Weights of a small mixture-of-experts language model, trained from scratch on English Wikipedia: 9 layers.
Below are experts of layer 6 (counted from 0) of a mixture-of-experts language model. Rows are named router (the router's row for the expert), down (a neuron's output weights, with its number) and show model dimensions 384-447. Each number is 128 + 24 x the weight over its row's rms, rounded and kept within 0 to 255.
After each expert's rows: a language model's description of what the expert responds to. This comes from a sample of Wikipedia text that the model never trained on.

# expert 15
router [156 151 133  93 115 139 132 144 161 140 205 118 107 123 109 146 120 100 138 148 133 184 147  90 144 108 128 134 135 119 160 146 163 167 162 125  93 149  98 141 165 163  89 134 126 166 125 109 151 123 142 114 119 131 127 123 108 140 115 138 109 112 152 140]
down0 [124 125 142 129 108 139 186  88 125 144 143 126  75 129 166  91 100 153 103 105 135 110 145 158 149 146  80  96 178 134 111 152 121 129 199 157 122 164 131 173 164 144 119  97 131 121 122 147 153 146 134  94 127 149 144 130 159 121 119 128 136 164 137 146]
down1 [ 99 130 120 125 103 155 159 113  79 108 141  59 150 127 131 150 120 134  93 112 145 128 165 150 117 132 125  93 128 140 162 125 147 153 135 149 144 158 138 111 151 126 105 121 112 147 135 142  81 131 136 102 120 150 153 131 150  79 151  99 154 154  84 110]
down2 [121  97 164 127 130 148 136 110  78 114 131 101 116 116 113 147 132 136  90 125 158 122 150 120  88 141 144  91 137 192 163 117 134 151 147 101 146 128 165 115 134 104 124 126 107 124 118 127 101 124 125  63 109 127 134 156 152 112 148 131 145 163 101  97]
down3 [107 129 104 124 124 153 145  80  82 117 127 103 141 150 139  93 148 124 110 106 166  97 144 141  88 161 144 116 111 161 134 168 162 106 131 111 145 135 161 112 124 137 123 129 125 150  95 146  84 126 131 115 106 159 115 121 150  95 158 129 132 145  91 147]
down4 [105 103 122 161 107  80 149 111 168 102 135 136 107 114  84 119 132 157  99 154  93 100 118 128 143 129 175 122 143 120 111 139 148 162 144 132 152 122 106 102 131 124  96  90 129 130  97 136 132 101 137 114  95 109 137 107 134 126 127 144 136 110 137  76]
down5 [117 115 143 136 156 132 134  76 128 132 137 144 135 128 140 121 126 149  85 111 168 135 145 117 143 100 123  82 163 123 131 150 114 147 172 126 145 141 131  73 106 135 118 153 132 112 130 140  99 174 146 111  96 126 144  95 144 154 154 140 149 116 108 105]
down6 [ 91 138 107 130 152 113 147 154 119 142 160 124 200 135 181 187 128  95 103 129 155 121 134 119 143 134 135 109  84 128 110 193 148 142 110 143 130 134 122 146 141 121 108 136 102 154 111 129 109  87 122 168 160 144 108 153 141 125 142 121 158  99 106 140]
down7 [120  92 113 159 111 123 140 114 129 130 128 130 118 158 144  99 151 121 109 138 137 148 160 121 106 117 135 110 174 111 124 146 137 137 111 113 131 134 129 150 163 130  85 127 131 105 108 136 160 131 127 152 160 132 163 119 145 116 128 163 146 146 118 114]
down8 [105 140 169 161 104 133 101 131 135 130 138 113 115 157 143 122 102 168 132 138 117 129 140 135 164 102 113 131 136 146 148  94 129 166 148 127  97 115 156 102 128 143 138 132 126 161 154 115 117 129 150 115 191 135 113 108 170 175 119 108 128 127 155 128]
down9 [142 122 187 154 162 107 141 137 150 132 165 131 114 111 125 103  81 161 120 130 127 171 149 157 142 148 105 177 150 142 121 138 119 153 142 145 112 120 141 159 120 134 128 115 126 123 145 139 160 125 130 120 150  79 128 133 138 140 150 132 111 113 145 142]
down10 [103 131 126 122 120 146 144 105  92 121 138  71 104 169 101 113 125 159 134 155 118 140  84 133  87 130 105 114 161 135 113 119 113 164 118 110 110 128 141 124 172 150 106  96 138 114  96 138 159  90 179 152 100 167 124 142 129 109 131 144 132 160 154 106]
down11 [107 133  96 139 143 118 141 113 107 144 123 121  88 135 133  99 103 108 145 140 106 165 104 130  96 164  84 117 126 155 114 134 134 120 135 130 137 129 156 118 155 141 121 112 157 138 138  95 168  69 164 121 121 125 103 103  88 127 144 115 114 215 143 164]
down12 [162 116 127 112 107 130 104  94 136 130 121 132 146 113 107 121 168 123  97 147  95 139 116 105 142 118 186 138 136 112 138  87 113 117 150 134 155 100 104 120 122 144 132 109 140 117 121 166 142 133  99 123 152 115 152 126 146 121  80 147 149 138 186 117]
down13 [136 133  98 149 127 136 168 121 114 106 123 128 165 132 168 105 143 116 103 145 132 116 147 111  99 128  92 120  89 153 121 170 107 127 154 163 135 128 148 123 144 149 128 115  86  97 109 131 176 137 117 132 127 116  98 125 103 125 136 162 146 134  91 175]
down14 [117 137 126 148  85 105 114 146 104 133 108 100 117 157 127 117 129 151 151 150 165 109 124 145 105 159 127 112 156 142 132 150 139 114 105 171 127 145 124 143 143  94 100 135 159 120  93 135 179 110 199 166 157 170 107 127 144 140 143 118 133 118 132 158]
down15 [143  94 102 137 152 112 123 119 138 148 136 174 107 131 137 162 141 137 109 158 104 140 127 146  98 167 106 139 108 139 113 122 149 132 146 128 187  97 117  98 128 108 103  93 122 108 122 115 143 141 118 115 105 120  93  85  97 112 146 161 105 152 117  94]
Single digits and final year digits after 19 or 20, plus episode or rank numbers in table cells, such as 2009, 1972, | 8 |.

# expert 62
router [141 100 126 161 137 144 124 120 133 109 113 140 120  94 151 137 107  85 119 145 121  99 146 135 127 169 113 119 100 167 124 145 158 163 190 113 141 151 131 112 117 111 109 119 111 169  88 138 140 115 134 124 152 151 171 145 100 107 157 136 122 140  97 127]
down0 [116 114 157 120 119  55 117 120 113 118 120 119 137 126 129 139 126  91 130 118 121 129 138 148 137  87 144 141 137 112  80 107 133 107 133  96 119 143 112 142 165 126  92 151 117 117 130 161 134 146 152 143 135 141 174 100 133 107 130 152 144 109 122 109]
down1 [159 113 103 132  99 164 167  84 142 179 108 126 124 129 100 137 129 110  85 112 139  80 141 132 134 108 135  85 122 171 153 116 132 141 154 119 155  84 112 125 101 130 145 100  98 161 150 167 131 108 138 161 131 196 103 123 144 124 147 129 150 144 162 154]
down2 [136  86 119  95 148  92 143 119 143 110 148 166 136 137 161 115  85 117 119  96 105 109 124 142 135  79 125 122 141 122 130 157 139 133  93 130 130 159 121 135 146 107  81 149  83 124 130 172 141 132  91 142 160 142 138 112 164 117 106 129 130 121 103 117]
down3 [116 112 120 136  92 158 157 117 126 105 114  82 111 147 112 159 121 113 116  89 134 147 154 156 112 124 164 100  98 110  93 134 170 124 147 162 151 106 148 169 106 102 127 137 119 128  95 147 136 141 115 126 147 120  85 106 121 119 124 115 134 167 132 114]
down4 [140 136 130 150 126 126 156 129 160 161  92 119 118 102 113 144 103 120 118 125 133 106 140 102 142 168 140 163 124 159 172 111 122 160 125 145 149 150 180 122 115 141 151 107 116 120 175 125 110 144 163 128 156 119 126 113 123 172 106 183 118 133 153 136]
down5 [113 149 116 139 113 117 136 113 132 120 140 130 130 179 118 151 148 129 122 111 162 112 143 100  96 146 127 115 119 156  94 101  83 155 146 125 147 193 148  80 121 141 118 127 174 117  89 145 129 111 113 161 130 145 158  58 139 104 136 150 115 154 126 161]
down6 [167 141 142 121  84 138 150 103 153 136 168 118 103 136 130 136  92 179 115 107 169 110 156 118 143 158 161 116 103 120 166 100 143 117 142 126  94 125 118 132 148 139 163 111  99 149 161 156 114 129 102 146 145  97 164 144 114 103 156 160 117 127 149 133]
down7 [ 70 151 167 125 118 139 136 119 130 124 120  89 126 109 145 161 119  65 178 158 159 138  97 138 111 140 114 122 134 123 129 132 198 123 139 135 100  88 121 174  71 155 133 103 109 144 124 129 133 116 161 142 182  95 120 141 119 147 153 103 140 105 146 103]
down8 [128 123 157 108 148 117 154 120 116 143 114 157 152 133  96 109 143 146 108 122 120 118  89 108 137 141 125 139 149 162 147 105  85  92  97 124 114 131 154 140 116 165 147  95 140 113 111 162 149 107 114 121  90 143 119 138 113 162 104 110 104 159 118 134]
down9 [152 125 127 101 121 142 111 139 117 129 117 141 152  82 121  89 124 128 128 133 140 114 108 154 109 135 151  67 134 131 118 135 139 123 112 164 128 129 139  91 156 146  92 148 151 143 137 111 132 156 102  99 112 130 162 175 104 120 153 155 133  97 138 126]
down10 [ 66 124 125 152 117 132 141 112 138 144 102 127 137 174 120 126 178 145  97 187 119 110 142  84 119 174 143  83 138 152 115  95 137 132  78 151 126  97 123 140 175 168 110 189 139 130 137  83 158 130 114 169 169 119 114 107 138 122 151 133  87 135 126 114]
down11 [110 149 101 161 171 136 142 137 120 186 139 137 127 100 105 153 109 134 117 102 108 109 124 109 118 147 120  72 137  99 128 118 134 164 118 141 140 145 114 147 129 134 154 115 105  79 145 134  97 167 129 120 122  77  88 110 179 148 129 135 114  86 159 153]
down12 [152 143 191 117 147 103 137 124 145 131 128 190 127  99 145  98 124 152 171 145 146  73 133 119 139 149 144  75 156 141 121 115  77 149 100 133 121 137 120  96 131 101 138 142 111  95 123 143  96 111 118 135 137 177 152 134 134 149  77 121 123 151 129 156]
down13 [133  77 120 159 109 143  95 126 155 137  71 112 160 142 122 125 100 165 152 138  87 173  83 157  66 155 124 134 147 156 131 128 163 113 133 144 146 104 151 158 130 116 162 108 112 113 112 121 104 112 118  97 143 116 110 136 161  94 148 139 141 106 155 123]
down14 [151 128 160 119 165 157 164 122 162 175 141 122 125 104 106 137 112 113 138  80 175 121 102 117 127 133 145 135 114 130 125  84  54  99 108  97 119 148 117 146 123 123 151 131 148 109  93 151 138 116 103 107  91 152 123  64 143 163 144 176 177 119 156 138]
down15 [187 122 134  88 109 156 104 126 158 101  99 119 116 115  81 121 138 121 146 136 153  93 108 118 128 151 130 106 105 154 165 131 143 133 133 176 140 123 118 146 107  94 153 124 134 140 121 136 126 133 187 122 147 185 122 124 126 138 131 144 158 130 127 191]
Section titles and infobox header words at line starts, like Personal information, Career, Climbing, Religion, See also, Scientific classification.

# expert 56
router [162 122 145 149 126 143 156 132 140 138 147  95  89 135 103 118 133 105 142 116 133 103 139 123 130 124  85 148  87 131 108 126  94 116 156 116 136 110 129 129 126 110  91 110  96 145 106 141 116  73 125 161 132 139 137 133 107 142 179 147 140 174  85  95]
down0 [137 146 150  98 119 166 115 115 120 166 124 129  89 132 126 151 150  86  96 120  89 168 121 127  80  87 172 114 127 145 124 120 136 148 143 151 141 180 132  87 139 124 141 153 100 137 124  98 172 142 169 181 140 119 147 128 126  92 111 123  96 119 138 166]
down1 [151 114  93 146 130  98 139 111 133  91 138 133  90 117  87 131 115 162 124 102 136 115 178 145 109 153 125 129 108 109  95 145 125  85 158 150 136 135 127 132 136 103 105 114 117 154 117 155 119 113 129 106 183 146 130 124 145 119 130 127 101 141  97  53]
down2 [157 133 131 106 113 106 116 134  88  92 146 119 111  88  99 113 122 168 124 159 112 123 161 134 153 189 147  88 154 130 157 107 108 113 128 153  91 164 152 148 120 133 113 115 114 140 110 123 150 132 158 103 166 151 108 136 129 126 132 152 143 121 122 152]
down3 [126 154 113 109 118 119 172 109 148 145 132 112 158 157 113  76 121 159 156 116 104 131 102 136  80 164  91 126 115 109 102 147 114 118 149 116 126 135 143 128 128 102 156 177 134 113 137 142 133 113 140 126 109 150 142 139 152 112 163 120 140 141 143 101]
down4 [121 178 143 135 143 121 160 129 135 123 112 136 105 105 115 121 123 116  96 140 118 111 103 108 125 120  98  96 139 104 133 165 157 150 152 125 116  58 127 137 182 119 100 144 133  93  73 121 122 132 162 136 136 127 135 171 162 138  96 109 154 122 136  98]
down5 [151 137 139 138 119 137 126 151 158 135 174 131 121 154 131 106 141 107 126 101 103 191 160 131 108 144 161 132 103 135  98 139 162 124 114 112  83 133 109 100 115 146 145 134 119 154 136 109 143 122 101 126 168 131 128 135 110 101 129 128 140 119 146 135]
down6 [119 131 120  95 109 100  90 112 103 115 120 128 147 120 126 122 180 169 121 142 137 132  94 138 127 149  69 115 110 102 136 121 154 106 119 130 128 139 140 170 138 153 118 135 144 129 134 128 146 125 150 138 129 138  94 149 121  83 118 137 101 132 174 129]
down7 [165 119 165 183 103 131 114 103 106 128 127 144 123 135 117 122 139 153 186 152 124 157 130 149 124 134 137 106 122 130 110 122 157 130 110 139 162 149 143 140 103 139 168 140 121 123 143 114 108 170 179 133 152 165 103 127 169 104 110 119 136  75  89 113]
down8 [104 154 126 109 139 120 141  96  86  93 146 152 115  82 114 147 122 102 126 168 186 123 102 170 167 164 152  83 148  97 129 117  85 131 142 124  99 158 161 128 127 146 102 162  91 141 116 145 121 119 120 146  89 119 135 107 156 136 128  84 144 134  92 145]
down9 [135 108 145 121 110 128 101 158 143 131 113 148 144  70 160 119 142 110 142 131 116 113  97 110 181 134 202 137 125 109 155 121 136  73 113 158 140 100 152 152 122 122 139 154 121 125 141 150 147 139 129 128 100 140 121  99 148 131 145 118 139 114 121 130]
down10 [ 98 104 157 165 148 150 174 118 155 144  96  90 155 148 140 106 110 146  98 102  84 152  90 156 111 108 122 192  98  79 150 128 180 114  90 127 152 114 141 105 113 115 133 163 153 113 153 105 101 150 135 118 190 136 137 125 159 120 119 154 120 115 132  83]
down11 [ 93 126 125 155 112 125 140 123 152 143 136 144  95 114 129  96 132 175 150 105 152 133  88 131 117 114 163 103 112 110  99 145 140 157 149 160 120 163 145 137 126 108 153 125 135 142 115 119 148  91 126 118 121 178 138 103 140 144 124 114 139 130 104 143]
down12 [125 131  99 123 161  79 103 126  91 147 118  89 164 115  99 133 118 124 103 124 168 155 103 142 132 151 111 174 128 172 101  59 118 148 146 126 137 126 147 160 101 144 153 122 145  87 108 121 116 145  92 110 116 114 122 170  86 144 117 146  94 131 116 130]
down13 [144 105 153 104  91 107 142 119 146 116 157 129  96 150 112 116 112 123 143 135 139 115 146 134 117 186 120 107 140 139 136 123 134 165 107 140 153 150 139 166 115 105 127  86 132 118 113 146  67 111 120 113 154 115 119  83 163 111 158 104 124 141 185 103]
down14 [ 93 119 118  88 154 162 135  81 157 144 132 103 134 156 167 161 116 125 126 162  87 109 130  99 103 114 175  90 123 147 135 131 124 138 125 140  90 115  90 123 113 100 153 142  91 160 128 119  96 133 136 110 135 120 109  89 126 123 110 102 128 112 206 100]
down15 [108 130 145  94 134 127 118 141 113 116 140 148 163 109 116 154 113 164 133 116 143 147 142 121 129 140 157 118 155  89 134 123 118 138  91 127 142 110 165 168 144 160 147 130 115 139 117 138 113 123 123  92 126 113 121  95 150 142  85 124  77  68 153 113]
Sports and athletics vocabulary in stats lines and text: home runs, receptions, goals, medal, shot put, highest ranking, football, yards.

# expert 45
router [ 97 166 114  85 113 123 151 138 135 110 144 101 108 117 117 115 125 122  94 149 146 148 154 140  99 138 117 126  96 103 129  95 105  81 149 124 122 142 128 148 135 115 118 110 120 129 154 167 127 132 151 115 114  62  75 128 124 144 105 122 130 152 103 132]
down0 [116 113 168 145 117 101 106 121 122 127 141 124 156 116 188 100 119 153 132 124 114 112 106 139 155 122 142 130 159 120 115 132  84 177 116 119 136 129 131 163 114 105 116 169 135 125  92  91 141 124 146 137 139 128 160 153 102 119 126 135 148  62 124 123]
down1 [146  86 146 120 147 124 104 112 115  79 148  69 129 121 131 152 121 152 128 116 161 151 168 109 157 154 130 140 104 146 160 135 170  78 111 117 134 106 185  87 115 113 133 138 140 104 112  84 145 123 114 124 116 147 140 135 137 128 149  95 159 113 153 160]
down2 [114 101 103 137 138 188 133 128 156 132  96 141 121 151 126 120 141 152 150 140 136 136 110 142 148 155 182 145 129 137 147  79 158 174 160 135 142 170 111 162 179 114  84 143 144 152 132 128 129 119 154 140 115 161 203 134 185 112 116 115 121 125 149  96]
down3 [142 135 166 168 141  87 116 112 153  91 116 126 139 132 106 136 158 106 107 147 114 145 118 128 110 119 118 143 179 145 120  70 143 127 136 119 134 130  81 121 121 130 136 135 114 151 121 140 104 136 122 140  76 144 156 144  89 130 107  91 118 104 170 143]
down4 [167 103 164 130 149 144 137  94  90 133 138 142 173 152 103 138 105 123 119 132  79 134 114 105 153  83 153  96 113 126 113 125 113 140 107 134 104 136 129 115 113 109 124 140 146  85 118 127 127  95 127 117 105 135 119 137 141 126 149 143 127 117 156 146]
down5 [157 130  92 164 126 140 129 137 122  90  98 117 114 110  77 119 117 126 163  86 157 103 127  98 166 149 109 139 113 122 194 125 165 142 133 178 112 121 144 108 122  85 128 118 117 144 130 134 118 149 125 112 143 140 110 111 184 156 106  90 145 103 135  91]
down6 [177 110 112 134 143 114 104 166 128 124 114  98 126 131  98 132 109 138 106 130 169 158 117 124 126 131 121 158 120 131 138  99 144 100 114 134 133 165 147 166 162 154 137 146 120 112  89 120 126  95 136 135  81 105 164 102 126 156  96 147 105 133 135 135]
down7 [144 142 138 102 141  74 137 106 115 113 121 155 131 156  98 156 117 130 150  99 106 128 110 138 147 154 105 176 148 144 114  94 144 169 138 132 147  87 115 113 157 124 151  70 116 102 153 110 141  99 147 133  98 134 137 138 111 142 127 109 103 138 110 115]
down8 [134 136 118 157 150 160 154 110 136 144 129 130 116 163 121  99 160 147 109  79  86 132  99 123 118  76 143 126 127  82 111  87 129 163 152 141 124 134 168 145 157 150  97 116 126 102 136 126 159 112 136 112 150 141 174 166 120 120 101 104 135  99 124 143]
down9 [ 62 141  99 126 132 136 140 157 146 131 185 128 126 157 137 131 122 127 119 121 134 139 108 202 141 146 155 147 126 183 161 161 128 108 128 117 154 130 120 120 142 102 101 150 113 130  98 119 154 112 120 116 117 145 153 129 155 106 113  74 103 154 115 120]
down10 [134 157 160 155 132 131  98 156 148 171 177  94 166 120 114 125  99  89 114 149 139 186 155 131 112 106 138 172 135 137 136 118 121 122 116 149 144 102 144 115 114 124  92 135 123 113 139  99 147 102 123 147 126  81 150 162 110 154 149 172  99 123  97 127]
down11 [122 136 116 114 177 131 133 123 104  85 117 130 159 123 111 156 114 130 105 115 141  93 111 125 142 141 104 149 136 120 102 110 120 113  94 176 145 140  89 102 131 146 140 105 150 141 152 153 100 149 142 149 178 158 120 120 116  64 148 115 137 155 130 137]
down12 [119 147 125 148 128 156 154 161 130 131 131 152  78 132 139 119 119  87  98 179 135 124  85 167 114 126 141 141  71 157 130 127 116 136 140 153 146 132  85 147 127 114 152 176 108 127 113 104 129 160 122  99 146 123 106 112 162 115 130 129 171 127 117 124]
down13 [114 137  86 146 127 128 106 152 113 162 151 117 119 135  94 141 136 120 123 119  94 156 113  93 122 154 125  71 138 107 146 100 144 137 102 178  91 166 118 106 147 141 121 107 142 151 160 105 131  75 146 151 126 111 128 144 105 176 160 157  74 108 119 121]
down14 [165  83 180 124 144 120 137 162 128 155  97 142 113 155 100 108 162 144 118 131 103 130  76 142 114  88 143 112 113 128  98 126 142 151 126 118 121  99 156 170 146 101 145 135 107 115 130 154 168 151 119  87 137 108 135 168 105 111  93 113 116 101 119 142]
down15 [123 134  96 153 138 151 132 140 136 106 116 164 102 138 126 147 136 118 121 165 103 122  98 102 164  85 132 111 104 139 131 120 132 143 123  96 116 141  72 124 114 122 147 162 121 115  96 126 126 103 131 152 107 154 124 130 149 107 116 146 161 114 141  86]
Words in sports texts about leagues and tournaments, such as Cup, championship, final, tournament, the, plus dashes opening infobox lines in season articles.

# expert 59
router [117 113 121 109 127 121 135 152  88 112 161 139 130 141 148 121  79 146 112  72 181 125 106  83 102 134 117 120 146  97 139  87 142 123 144 154 127 100 154 113 160 120 110 130 147  95 127 104 145 124 139 155 126 158  84 154 115 121 165 112 135 172 144 149]
down0 [100 133 128 127 159 117 132  94 118 136 141 134 105 137 134 126 166 126 121 106 142 146 100  94 134 133 117 157 118 114 152 132 156 130 166 111 120 161 125 119 139 119 159 148 126 129 147 110  95 122 135 149 121  96 136 120  88 167 104 116 126 130 123 151]
down1 [162 127 169 130 125 159  88 113  87 124 141 178 118  78 129 137 106 171 126 105 151 159 142 141 169 121 143 106 151 144  86 137 106  62  80 119 131 112 132 137 105 130 125 148 141 112 155 143 133 118 137 111  76  90 160 140 104 102 163 165 112  93 112 157]
down2 [138 124 110 121 158 138 157 165 137  95 168 176 108 151 120 115 111 148 114 141 134 150 130 113 106 148 119 156  95 116 158 119 124 128 126 103 155 104 142 138  62 158 174 108 121  89 121 161 114 156 137 135 112 150 132 142 127 133 135 129  94 119  94 153]
down3 [142 117 116 154 126 129 139 101 153 142 158 142 127 164 109  96 143 134  97  91 120 134 140 126 136 113  88 102 148  80 168 178 106 117 164 149 122 109 157  94 108 108 132 163 139 144 127  99 115 150  69 145 168 122 123 106 144 158 148 148 122 128 151 134]
down4 [117 154  88 124 114  90 166 148 120 127 124 145 139 150 159 117  93 126 161  89 127 149  92 116 100 138 153 142 152 111  87 102 130 130 112 113 141 114 112 119  91 110 153 144 157 117  76 106 114  77 120 116 148 186 152 150 140 124  80 130 120  89 132 158]
down5 [146 137 118 116 152 129  70 144 164 131 113 124 161 104 111 102 125 174 121 101  94 144 110 132 124 168 153 148 138 133 145 129 126  94 136 133 155 121 162 136 144 113 121 151 153 136 171  99 140 136 101 152  93 136 151  87  90 124 120 148 120 124 145 109]
down6 [141  82  97 143 179 129 160 144 116 126 145 149 136 170 118 129 118 159 141 155 172 136 150 139 144 109 133 129  79 145 174 110 114 121 110 110 101 160 121 147 137 126 173 123 124 106 136 128 155 131 161 161 102  99 121 196 152 115 161 103 122 117 120 119]
down7 [ 79 148 158  88 110 143 138 111 144 132 106 121  87 139 136  97  85 129 122  75 175 132  97 110  74 109 115 123 167  98 124 114 109 118 117 131 105 128 174 120 136 101 140  88 124 150 157  93 119  99 157 155 144 127 139 144  93  96 126 107 147 122 141 111]
down8 [131 147 119 138 134 150 138 120 124  80  94 141 114 101 134 108  99 117 123  92 100 147 148 169 139 146  87 122 143 110 119 148 155 142 138  96 165 121 159 128  98 149 104 131 139 146 117 133 137 133 115 135 131 103 165 133 125 103 148 117 101 176 120 136]
down9 [105 171 171 115 109 139 107  95 117 109 112 124 150 117 130 121 156 111 131 149  64 120 151 111  80 132 154  81 125 161 117 102 118 152 167 112 118 109 122 123 129 118  91 125 169 107 108 125 134 149 128  66 136 105 173 150 106 121 116 111 155 119 129 119]
down10 [ 91 134  66 149 129 139 179 129 121 121 102 144 131 133 131 128 141 140 131  97 135  90 158 153 103 147  83 119 110 140 132 123 128 107 130  93 140 145 142 116 149 104 153 146 150 142 126 157 132 103  97 109 135 108 119 156 149 138 120 154 167 142 154  67]
down11 [146  98 138 100 105 105 154 108 129 151 134 129 126 120 161 119 162 131 146 158 133 145 126 110 181 130 134 116 155 141 144  88 139  68 146 165  87 123 114 112  99 155 151 122  94 106 115 115 104 111 135 146 110 138 145  87 124 119 138 149 144 112  94 157]
down12 [116 141 105 126 133 144 139 134 113 117  75 133 133 110 131 167 157 153 128 154 162 133 101 100 101 146 131 135  94 139 154  99 149 126 113 146 109  87 161 150  80 118 117 108 151  90 132 122 143 116 131 113 143 141  74 111 150 144 122 141 149 122 137  92]
down13 [116 128 100 154 132 132  94 151 160 141 151 104  87 102 142 152 131  81 160  76 153 160 131 141 137 143 136 142 111  87 131 100 147 145 141 115 121 140 115 129 145  82 108 120 157 129  93 152 133 117 124 117 109 127 160 137 153 171 139 119 125 122 165  91]
down14 [142 130 107 100 151 140 136 118 173  99 118 125 141 156 120 147  86 100 110 123 165 177 116 158 102 169 170 112 131 100 131 147  95 136  89 101  82 146 150 131 125 100 160 123  94 172 110 105 137 133 118 119 150 127 132 161 114 137 142 122 149 141  86  92]
down15 [125 133 146 143 116 148 105  96 106 117 116 143 120  97 123 123 106 125 134 154 148 122 140 150 179  38 106 177 143 123 123 137 117 113 118 136 123 134 165 124 121 109 121 151 122 132 131  91 106 153 156 168 134 142 121 119 146 105 148 139  97 163  95 137]
Adverbs, degree words and -ly endings within clauses, such as rather than, only, also, directly, enough, sufficiently, jointly.

# expert 19
router [ 78 116 108 111 149 106 141 125 147  75 124 119 135 139 128 124 108 122  71 101 152 151 157 121 120 162 122 124 136 103  98 104 106 109 144 173 112 145 151 126 169 130 128 105  93 124 113  88 146 124 145 142 158 115  85 171 116 140 122  83 127 124 142 131]
down0 [104 109  93 135 121 209 120 164 117 119 118 131 110 165 158 151  99 130 118 132 111  94 115 145 110  92 169 156 142 158 110 101 137 180 131 118  91 137 106 116 147 102 126  94 138  88 123 118 120 153 134  98 134 129 114 115 122 144  84 166 124 110 129 104]
down1 [ 92 194 165 164 108 117 125  75 129  85 133 154 130  92  91 138 116  93 151 122  72 103 123 148 113 164 141 127 135 107 151 151 137  89 158 158 103 131 107 130 131 149  92 134 101 157  61  83 128 101 122 151 118 164 155  84 133  99 112 130  94 158 135 108]
down2 [122 102 126 155 116 129 146 124 162 170 128 136 114 166 150 119 151 122 124 137 145 123 151 127 153  78  83 168 121  78 152 136 114 130 128 113 128 139 135 158 101 134 120 120 155 116 171 105 143 167 151 101  93 147 153 140 168 125  99 109 110 144 103 160]
down3 [125  85  89 116 123 126 126 137 146 161 137 108 137 129 114 114 125 136 128 155 135 141 103  93 138 129 125 145 125 123 178  93  75 127 129 107  89 119 145 194 153 151 182 103 142 176 143  88 135 104 135 121 122 117 107 106 137 127 103 158 116 180 163 111]
down4 [ 91 112 144 149 110 159 145 104 162 110 152 135 143 101 100 159 151 124 117 138 126  94 185  96 140 104 133 142 105 113 148 135 135 139 160 126 107 120 149 144 140 136  86 112 121 125  90  97  71 127 156 142 109 116 145  65 118 112 114 186 107 145 158 122]
down5 [153 106 138 109 171 132  76 120 156 140 128 144 119 127 135  89 124 149  79 111 134 123 142 100 113 112  97 115 174 115 107 132 142 156 123  80 133 105 110 161 132 151 171 134 105 128 152 115 102 122 150 119 117  94 132 110 163 109 138 118 153 117 176 157]
down6 [108 134 143 130 111 123 150 135 124 113 141 151  98 145 103 114 110 110 158 148 169 136 151 132 148 123 123 114 139 134 126 144 115 119 126 180 139 113 137 154 119 132 108  92 126 143 103 109 117 130 146 123 141 161 129 118 120 123 147 178 121 122 110 140]
down7 [128 138  90 146 140 146  94 117 152 106  75 138 153 137 138 103  81 163 125  95 108 139  94 111 114  94 112 150  55 124 171 153 114  99 141 116 120 146 116 176 103 140 151 164 194 122 120 130 148 134 123 142  97 130 131 148 124  95 152 139 135 135 150 112]
down8 [ 96 167 123 157 151 141 129 137 108 129 142 102 128 160 132 103 120 133 153 114  86 126 103 115 108 154 134  98 119 158 156 130  98  99 127 143  88 117 106 141 151 136 150 124 130 127 122 113 142 116 143 178 131 172 131 140 136 120 147 153 111 168 138  92]
down9 [141 120  93  90 113 133 108 107 149 162 110 167 101 126 133 147 112 146 101 125 101 174 148 119 133 143 135 133 146 162 154 127 113 101 119 114  84 111 119 137  62 143 129 138  77 123 163 120 117 156 107 135  88 108 101 126 129 125 117 120 154 140  67 125]
down10 [129 124 111 121 140 145 126 150 119  99 156 129 125 153 154  93 119 123 117 138 116  94 100 143  78 144  81 140 107 111 112 150 124 171 115 126 160 101 136 161 110 127 151 152 111 122 165 152 150 109 156 111 105 107 146 131 178 140 141 123 122  82 111 126]
down11 [189 119 151 130 138  87 129 101 137 134 161 162 132 118 150  95 118 121 132 141  97 138 134 124  98 136  83 132 122 130 167 151 116 152 124  83  76  83 155 134 122 162 152 122  68 108 167 130 141 155 157 164  88  95 131 102 133 137 163 111 124 107 135 149]
down12 [114 165  93 139 134 107 132 133 153 135 120 191 116 135 159 145 143 115 107 129 110 106 121 135 138 152 104 156 135 143 128 131  88 147  83 154 119 171  92 134  90 152 125  63 102 172 149 104 127 137 149 126 119 173 122  85 151 148 172 150 124 155 107 140]
down13 [109 113 110  92 106  98 135 103 133  92  97 135 127 128 125 110 119 138 118 127  99 168  71  77 130 127 106 127 129 117 142 116 113 105 115  77 149 116 115 156 106 147 130 141 126 140 181 114 115 156 121  85 115 128  81 117  96 109 105 122 118 147 166 131]
down14 [144 103  87 139  96  81 128  64 133 120 112 126 122 162 150 143 154 137 144 142 181 126 116 153 152  92 104 121 115 103 141 146  91  95 152  80 109 103 100 100  98 160  87 105 157  91 195 101 170 144 119 149 142 144 112 114 156 128 119 137 128 145 121 135]
down15 [117 111 137 140 145 114 133 113 196 109 139 104 159 134 142  61 142  94 104 131 150 158  88 116 111 143  96 126  97 116 114 109 118 166 144 115 164 116 116 130 109 104 157 140  78 138 130 153 152 118 139 163 110 108 174  62 145 124 151 110  87 107 122 148]
Cardinal and ordinal numbers and quantifiers before a noun, such as two decades, four times, first, some, several, many.